python train.py --num_hidden_layers=8 --hidden_size=320 --n_experts=128 --experts_per_token=6 --d_expert=160 --d_shared_expert=0 --hidden_act="squared_relu" --moe_layers=[0, 1, 2, 3, 4, 5, 6, 7] --router_score="softmax" --normalize_top_k=true --routed_scale=1.0 --balance_loss=0.00633 --balance_bias=false --router_z_loss=0.0001 --init_std_router=0.00799 --lr_router=0.000804 --vocab_size=2048 --norm="rmsnorm" --norm_eps=1e-07 --tie_word_embeddings=true --optimizer="ademamix" --learning_rate=0.000492 --beta1=0.9 --batch_tokens=262144 --max_seq_len=256 --train_tokens=1181000000 --max_steps=4506 --dataset="wikipedia_en"
Below are experts of layer 3 (counted from 0) of a mixture-of-experts language model. Rows are named router (the router's row for the expert), up (a neuron's input weights, with its number) and show model dimensions 80-119. Each number is 500 + 25 x the weight over its row's rms, rounded and kept within 0 to 999. Numbers have three digits each.
Before each expert's rows: a language model's description of what the expert responds to. This comes from a sample of Wikipedia text that the model never trained on.

# expert 0
What it handles: Digits in years, numbers and table cells (1, 9, 0, 2), plus z-pieces inside names like Franz, Schatz, Hatzic.
router:552460486516479482520471487546468523490484467515510514545508465483486470508492499536518537516529538528504511522507467465
up0:495512509509512503522458487499493471511500500450492518509491481501537483479477497503507498475516523504464519503474483549
up1:507466492487513477506486517487499469464546505569451511573511478528513452468508468515507490522538521515478488513540440516
up2:481443468500514508468482430508501457504488478477499485543455492484540512455467469530479534484482482507515519516550494443
up3:556509477491488510476474469530532513507529521519527512522513508492484532510469495522496440480563510544517495484459449496
up4:491507520488505503468546491492524491525496525488511519532555483516493542483514507519508494494510515494478499539510493461
up5:521481503509474487498488500504511508467542468518513487496465464516491527467537522523513478476462515507538515478520492502
up6:526495511445464573494490511508477529512507473492502499525529500517491501490463459473511516534590526509499471474481502474
up7:499472481507476571533486518513451517477532489499534507515484499496499437512535536510503460541532485507516484503532507518
up8:495469470516518481509494497512495492488440509507470520488478471496515511509483509471485495528473509508489558516520515496
up9:531471466475495504524490478499475526513472521504512497517532505490485552554523470494516480522489518552542481553509475446
up10:511492515509454513502518503532475479508503481495495526488496502512499459495522452535493477488472470472509497494480477438
up11:470502503486500492473518477458487492499502483493515521541540508467522408479535486485522493515476508481500493500513486462
up12:505442470465532473478492474531462473488514506501499497505462473474510472535509509505493474520535514539504544486498483473
up13:503491491518505527495554497546465541477501497483447509471520522528528493515514522471482477494505524503522500514514460524
up14:484415470526558504506483493477498526514447544518519529510505479520499479514505515491501512500470501544521517508516473481
up15:484520525484539472561489490537472472512478521551491474497475513509490490527506490532480441541528521486503469537497470464
up16:516520515480542476497546483526479494500467479492504488474524511495487521469516469498502505483545527495487439504476525506
up17:529501479506525475485540518489479523476479492483535488521492529482476488475531464514474490514520499487477554490461542543
up18:529512511515486494541494500530493516449475488514445494496510475499511543490506574522500506477513527482510466504477471528
up19:512495514483465489505521513502443530524495510543506496500541517492510452478534489497527499520517517479502521485519466472
up20:507466482489532475506494484434473477498495475490495524517501548517473526492528520471462477477541489517496476524458517502
up21:561536505489547480500468489430454505514477457495506476498494503505478449476467544472503503507514521529521482545520526475
up22:514483492480496480539508495489492538495489492519453497500492530527487507449540506503485490455459490490487518504555504526
up23:496474518568542439535516507531536495512500467541505534519525489500490472543538505519491509548524504544486488503533536482
up24:546476482498517486499478508533532489444506515495470478525497520502523501474552491466432532473505499492537540448519483499
up25:516486471545494523499510504523515498457487458497504511474521456478504485506516472473486494490529487512559484467466498527
up26:504509502507520485487512484514507463467490492512512476487501497539516456492526516498505505475499493440503513562522518530
up27:496462494520517530538499489525503507479501478478500465509494483500486498488483459508469473473509518490544532558471531518
up28:507476495502498545498529485491490493493532498540488494501499477492463502461484544484496484533518562527564536523511489462
up29:484523535507509524501518499494494476521557522536479485486470499564466469517533503511490506515522526486496510555495506518
up30:479496464513488522493457441533508500543504480511503524525546510495494479528529517506470496492535493538544473484468489528
up31:491474486526509521519518497516473521485468468473524500509511495487439534498523477525504443524487497458552515468496509534
up32:531495446517509478522501463506502471498534511491489530510497485516456463525454505542509505496515520429479490536496485460
up33:550485461466462507507506480533514472513492518549500488497489541470504478558520525501507506496571521506485489479471503468
up34:572471518519530486481493479504429496504508499506448457509483470496509454520532498471503504470529497510523507528425483533
up35:485509499515510509507496490497525458501477492527534513504479503488492475509518479510504474500573507550502505539520524479
up36:531521501502509472482468477481530518519513515496436519474489462476474512568478498458508497497504571496565503513514490496
up37:505518501504495479506473494503483539481529485515491505491504501528516517503522496452501501517486529455511504546506472561
up38:524535520512443500534464489512514514482489508512493479496520473508452499559467529532502504496517506481501462524472503466
up39:533538504489476475485478497493519500502481502520483489495528522502524494488503481504482449503516482461475457485498486506
up40:475509510497545555473520494531532464503480513492521495525509485439557461505507541520495510524560514525511521518532487494
up41:475514521485492536518541516520494480505478478490484522474502493527511545516499495481472481507469541535511477530496502470
up42:527487478495485552503464501516531512497460460498520485482509470503526486523540514537480452539533513505520483495508522477
up43:522457501502485489526506489481499479528484535499508546477496498499520521476439473518471479528500496479493499529513492443
up44:503522495532515529501510471500515496493495461510522542512492492497478419495485498539469517499527488579474526460512489532
up45:483471487528469486515479507519498485489582514494496483524523493534530484492488450530480456540480507535528501513461450507
up46:530502501499512465573483506535490512468486489566514509497473517517486511477515482484513519451525527528492507527509473506
up47:553485499495503484495547487454533469460481488550520507520542501465487460511488482492503487484537490489476498455489504478
up48:511470485498527502519436476502520469507486511473481503513511499525537531520484506502480497509507503493473490517438454526
up49:515451538485449489508467512518489560505484492468499489537492477509468494491515487497528469518461511514537494508501476520
up50:578514499527478490495511487507501510520503471482528528507514533468511503498529483500490512484525493493483505507509476497
up51:474505496511523497512512520480512457490490499542522493538503481516507466540480545521497498545526538472482512520510525486
up52:484476532534530504498511522530555480480476504460480488500546504544497498522489505478489537480508547526509498481459484531
up53:499481468544475487496516478522497500510490472497522478512524471504514457521509490479484481494484535518550491564534491467
up54:528488471561508495499434499478489454495528503512499485480452483504495480522516483490441500553494522506551469532534534507
up55:477482532537515526510456476504496472446478513573498533500503438526462511489526532514517499465503498519474557484481499463
up56:490471522498508470496548459509475472503467489519495507478473487484489486497489503507493505474488485510483508490495459486
up57:501471518468486498511504472477472484480500502516441513501467495519523512514498510453525497503520520522551505504497457490
up58:480478496483486492506476469491513514458496502495471515547504487532470481517505480511499512467516496503505504469490514474
up59:531490499508451504518466446447502477515518545535516507563527494472498500454505529510528557544484535490541548546512471506
up60:504468502469483496447477494481451487519528528469520506517491480473516544492529528471518523474497511484538498442536504487
up61:501462486511506533521486488516520528474474523488510506489474500486452511515517485550460525503511494562470491507470488521
up62:539460492480454503482484499503508545507548506484503517515495494522494484528498552484508528494511473515495517477530481537
up63:503498510470493479525496489510499532542505502502516494520486523517488481450492529479503474493542492513479496497517512503
up64:519490474508532469521447508514499509551552466482430474526507506471500445543504472489487476533493484515518456501516487487
up65:538509535518498534498480501474511474490516482530517540556516491462516485512489514494535526492550510506521503480493459518
up66:531469468504493517521509510499483464484541514543506481502530448491474538515483499482500502546522485479493429514538511500
up67:481484530505464496539501492503472517538462469510492520531493496509498522519507539506514519481504552496500499544548456463
up68:468521458535506510495486477477553507474495473491497481526490532574568449516485552504495488468502495499483506491461457543
up69:507485503536478478477529514488448519485538490504478478445512483560465507461487488467478509470462495467493560528506534495
up70:511488513493502480498498525472484539475499487485478490531510521474541502511514530508464497480493528492502526477493478518
up71:528450505486539486474514502443490502504489492458515484507531503502522490516481531506474512451516536483487557520498514533
up72:502503480542523498472558447536529514502542459494494526481514509538474449500526531506546502551492501482531501487484510502
up73:483511492449528529483499508506430493487495509476467470516467481487467474547477473506509519523486499544486520476543464484
up74:511454532481509515521516472461477480488518509500524543505469486498485484494527486514490450520512483472509438467557486469
up75:528463514461475519486481511528489530497469524487532474536514536517496482490480455528482501542499480525466495508533547485
up76:499466515497493537490489489472573504498516533511504499556494498477550511505513522506553471485518488500479550430495483459
up77:497477510494534538485475501532547509541492548501468534530476474498540481526501486470524440483499518528474509499521516479
up78:476490492471515478536505513481490452521515518476443490522518466523524495520505480492493528475485536504504508504510484522
up79:542507471491529467492513491451513478496519472486498514499551498487497543487523530507489513469544500529512498482513534484
up80:493495495511459474529532494507511519451476466546489503475478504530494483488522471456475446546493482508512507518527487489
up81:517518490467492543527501496511496509499505455497516491496452506468539448479475488541457496518512479522494501511550479482
up82:494519498510507477460490480491492500513476487493535536554513489501525473508506534505508479481535512495504547477531453465
up83:499494510499495446484510513524426480518434484493480518487520516488521545507529519486519501486538519473451449463489524479
up84:489476479523534492540512468524498464536490507489483514506483490546529463549506485480470514488464506489490483555477544494
up85:545500480476494489489520536462487526509497500499450491490507480525428506496520506469475556500480523461546469526517500505
up86:500495474483510538503443476530509486494502486512509491526512478528536532532482500545492469487498514495504487545524473478
up87:521494496538541512514499492472511446469466470514490494543533468499477454518459504525496524513490508584515490544512504474
up88:523512514494523461474511507493485479520556491547510498523495476475457511534514511488501508519508513509512479569501478461
up89:500485502494484520546521495518534489461528549484411523524466497495489462510564500503488498516506512544498493516500479432
up90:498517534506492509522520478532493494443499508501544469522526495526486518493515540478535459530533527495491486441471444482
up91:482507510516525519488477463535484445492499498546548505461543467515488513461490527547504480527584515509474456482488446480
up92:496487515500525512506500482511538508486516512509491511505481489529480505493482511511453469500498523548556513471508510521
up93:461488499505522519533470464519476506442460460527534498507506468520490530537498534521496504495489481519476475511485516521
up94:534493510468491504505513480505549489516476474482500498521534506524495535484464553461519533510501502525528469484504466483
up95:477505528538494509484483519478509539529505531497528515488493503516514498485506494491475510485491539508500465497502503562
up96:505476487516499516513492491517495526525512522469488497495470535506497511484485499498504476501470484532493503534489469531
up97:516506493501486566533520491554551486517505485495471553525528505487524528489513527516481499507519501510487467505499497495
up98:502489471492513513513538501464535465503530530504520520476535497536493481498534492510474521497585535496512419444539484491
up99:530522479513534464529478485520480513425518513545514522483499500481512454469509479483530465497522519501525466501495510513
up100:487510490443516500503522505492462504456499514473489476485518519475467553491494445518527463523551539497488472470460495506
up101:523489504484514532474503513472514497500494490451446507511525461481520514492447520487500513534512518508519515560531551538
up102:479514533514508481506470482500484490461503513527505576549496474495494493494476472515495481516459495547477554501505465508
up103:493499476511505467504513484505509522448522462548480508523485445477529449490537476476467490473497503497480526483540491482
up104:491532509482513488506504520486461553503504490493489516522481551489516542451555494489439510480469484508474477487513501499
up105:534485514460521535485513459452523505475464500495499486527514512453510487495453485493462513458548491472479463510470521495
up106:468533540527509512492472491494526523548525529525490529512556496485520458533510467493498475493498549500501465536493486516
up107:495460466483537515478478494482518518521461504496504472501498551553509448513519504515462485479513491498464496494491493483
up108:530497504483486536480515482503480506450478503493547504497483494519451478509547522497495543520506519531514470491475531516
up109:486473486517531507494491479520448515462523488530523485472516534509505475530474505507517452510544480494513506517542521522
up110:484507470525511481526442505461505516491504498472456468567458505489478458522504484521485497449499501520509520493488492457
up111:508470477516506494564504507536527512527517502522489510470515510490519473468518525460508553588495464485492499481520498514
up112:524467503495465516550490510465530506492513506491444483545482456503464516490498508521534460504478475506523528488479460532
up113:473520516502501535478467501476505522521477525515461491503463512503497445511451519521479477518503476512458546533496505520
up114:462524502510462523510515459559521503528463535509524527523472443489489541503529538518521490468561519495531495520511482476
up115:504514512495504490512476491514523505480487455549535479499478535557532497490487476500449490527495539526543489503531468480
up116:495473493503493523560482510453508487491484491511476502511499523462475536484480460446439493522511473500544469511515537523
up117:515523492475451483557482488519517509491494511499482503495488512529496476494467516517530499540533490491496495528520453484
up118:543477479508474504508491508512472513464487529495521497482500512503525537549524525498498455496514480508515474480491532475
up119:524487504448516476479516500479499483512494533488514499520505436491477559423522495496518506462512470499512492468503520529
up120:486532513487471536469514463531513504521471518506535510478544496501483535505511529503417513500491505549497539479506526537
up121:529454489511448506494522511490463454497515527511507514530516419454495551500474515471482507499517454475546525497481516488
up122:473450511477520511497536515493480478495500525532555481507511481490529501492496532496531560548450540518533503529474497502
up123:497503473526536528513464488494496515503488490501482486502470463513480451526485511502499501525496505485490507537468528507
up124:548507469489507494512440500519499504474522523533504483502493507500485505515513546484485503473450531554510443556511510472
up125:461434510501514506480486471466489496505491489478531521533482497522488505480495523512515462446548513506469508533452545533
up126:500503531510481470530533494526486464402544471523522500523511470484460476471483455488488514510527512525513466532516496509
up127:528449490504522480508542517493499504479440514529490514510563503577495495458488488528523518501496529481496465492489514491
up128:475521480506490533513504461504471488484488490531493528494514498542511545521503471502490526528540506530501490469490509510
up129:503477499453513509479491516488492531495525496567500499496504533527448486496510476512491521467503514502487495478503463441
up130:499495475491490517506506500472478453491524502499496504511517513504486515518452467470491479453483509498493494543513540515
up131:506497515483548470531574489542501476462543470476490501475499501493504509493503523491459514463503509506529456506469516469
up132:497469523484484474484502510467434499530497504501478518475477496497500479482496562484493479488468506502503525486525517519
up133:466503496520484530470526474550490497508498498493522480498501527546540471477490511515532504466486485516510484515501507499
up134:482496494455509544503517487514440467481511519494498494533481461503516510500539510521503508507512501476472523503475511492
up135:462439509489516517534459497518484514544486505468525460466495550579507502519486479501460512508457496514505493460485508447
up136:492494524516480454505508495452518517497480531507475537520499510471462497498536517460541477475492493518494538528527504491
up137:527477498477487485489443515528494515501511530574512516483458444505480490520537498529517452490486494528488507457475496473
up138:511455525477495487457467470491462523516470494535541517507474466533494497519509504497547506505500514608544491491498476481
up139:461478488528487512538496508488478519558453506518484509497507440505435476523484543519526527516499508535500489487517528501
up140:476481535462507492514502507462470506520522519516543470494494512531477502461463532504511488455515516478449483512550499502
up141:473478506494489503494464499546485491494510536554503487521487524533500506509535451512500491491499507504478523463454500501
up142:503513519530485504503490487529551481506516523486531458536497552504476465464521471497482502489502494539497532490507484556
up143:486477475485477477516508501493522487527525526487482475466508474481506571472500494508470512501486504500512521516515510516
up144:524498507506540478490478512457467476468503479474554460483499490516513460487475436505501525491496526504481501495456506498
up145:515516498505468507532481517489449526490483516490535495532539545500530545428474491487479528456466545500471466494479484534
up146:481492495511511538467498488503521527483465478515476491523550503508455533492497509497488532504565506503539492473476487481
up147:539467511499530523489460473489515514510532504491522477516546491467543499510494489498513429510472514518517480507500473473
up148:544515489470514502517488508513455499515499525498524497511541499556488509493529492490485520524484525490510512512485493477
up149:478469520470511488488480496485476498535483487488486493492475487501495545469506469496513502522507523492478455520510525454
up150:520487507534489492479503473478529488476500488550528492483475509526492495482471488538515517538514504506524467456523525416
up151:483493506425489481478469500488476458485495449514489495503518511484526498493477471493483520502539521511491484485511513495
up152:516456518496556517480484480511491504518508503495508506517503449502522531499520550465507485492500525543538505488473506515
up153:516512528517533457506485472523488524503502490533472481470470526515510431494489490489484482492531520468501486524481511497
up154:516466525481491481504509493509494450479496508472500521523518510508494505497474525467502491518539469525506472499523525461
up155:519440500520483556480478451494503513522523553522520484466487522496502467535555475503445459452531520482513523475485516478
up156:549483470525517487520478503522529484529569455516525490503494504503480556500530549502471459481462529477467496536487473556
up157:484500511477541491460526501487436477511548494491489534546458471488539533488467465458461494444461505512505546530511492528
up158:462520516482526531511514516517486450430501509513449525528484477487496465503467508525540515485492500504505530503561499462
up159:489452499530478504491518502495524498499471491506485492516519509487510531456519453525536529539517513501500517475507454473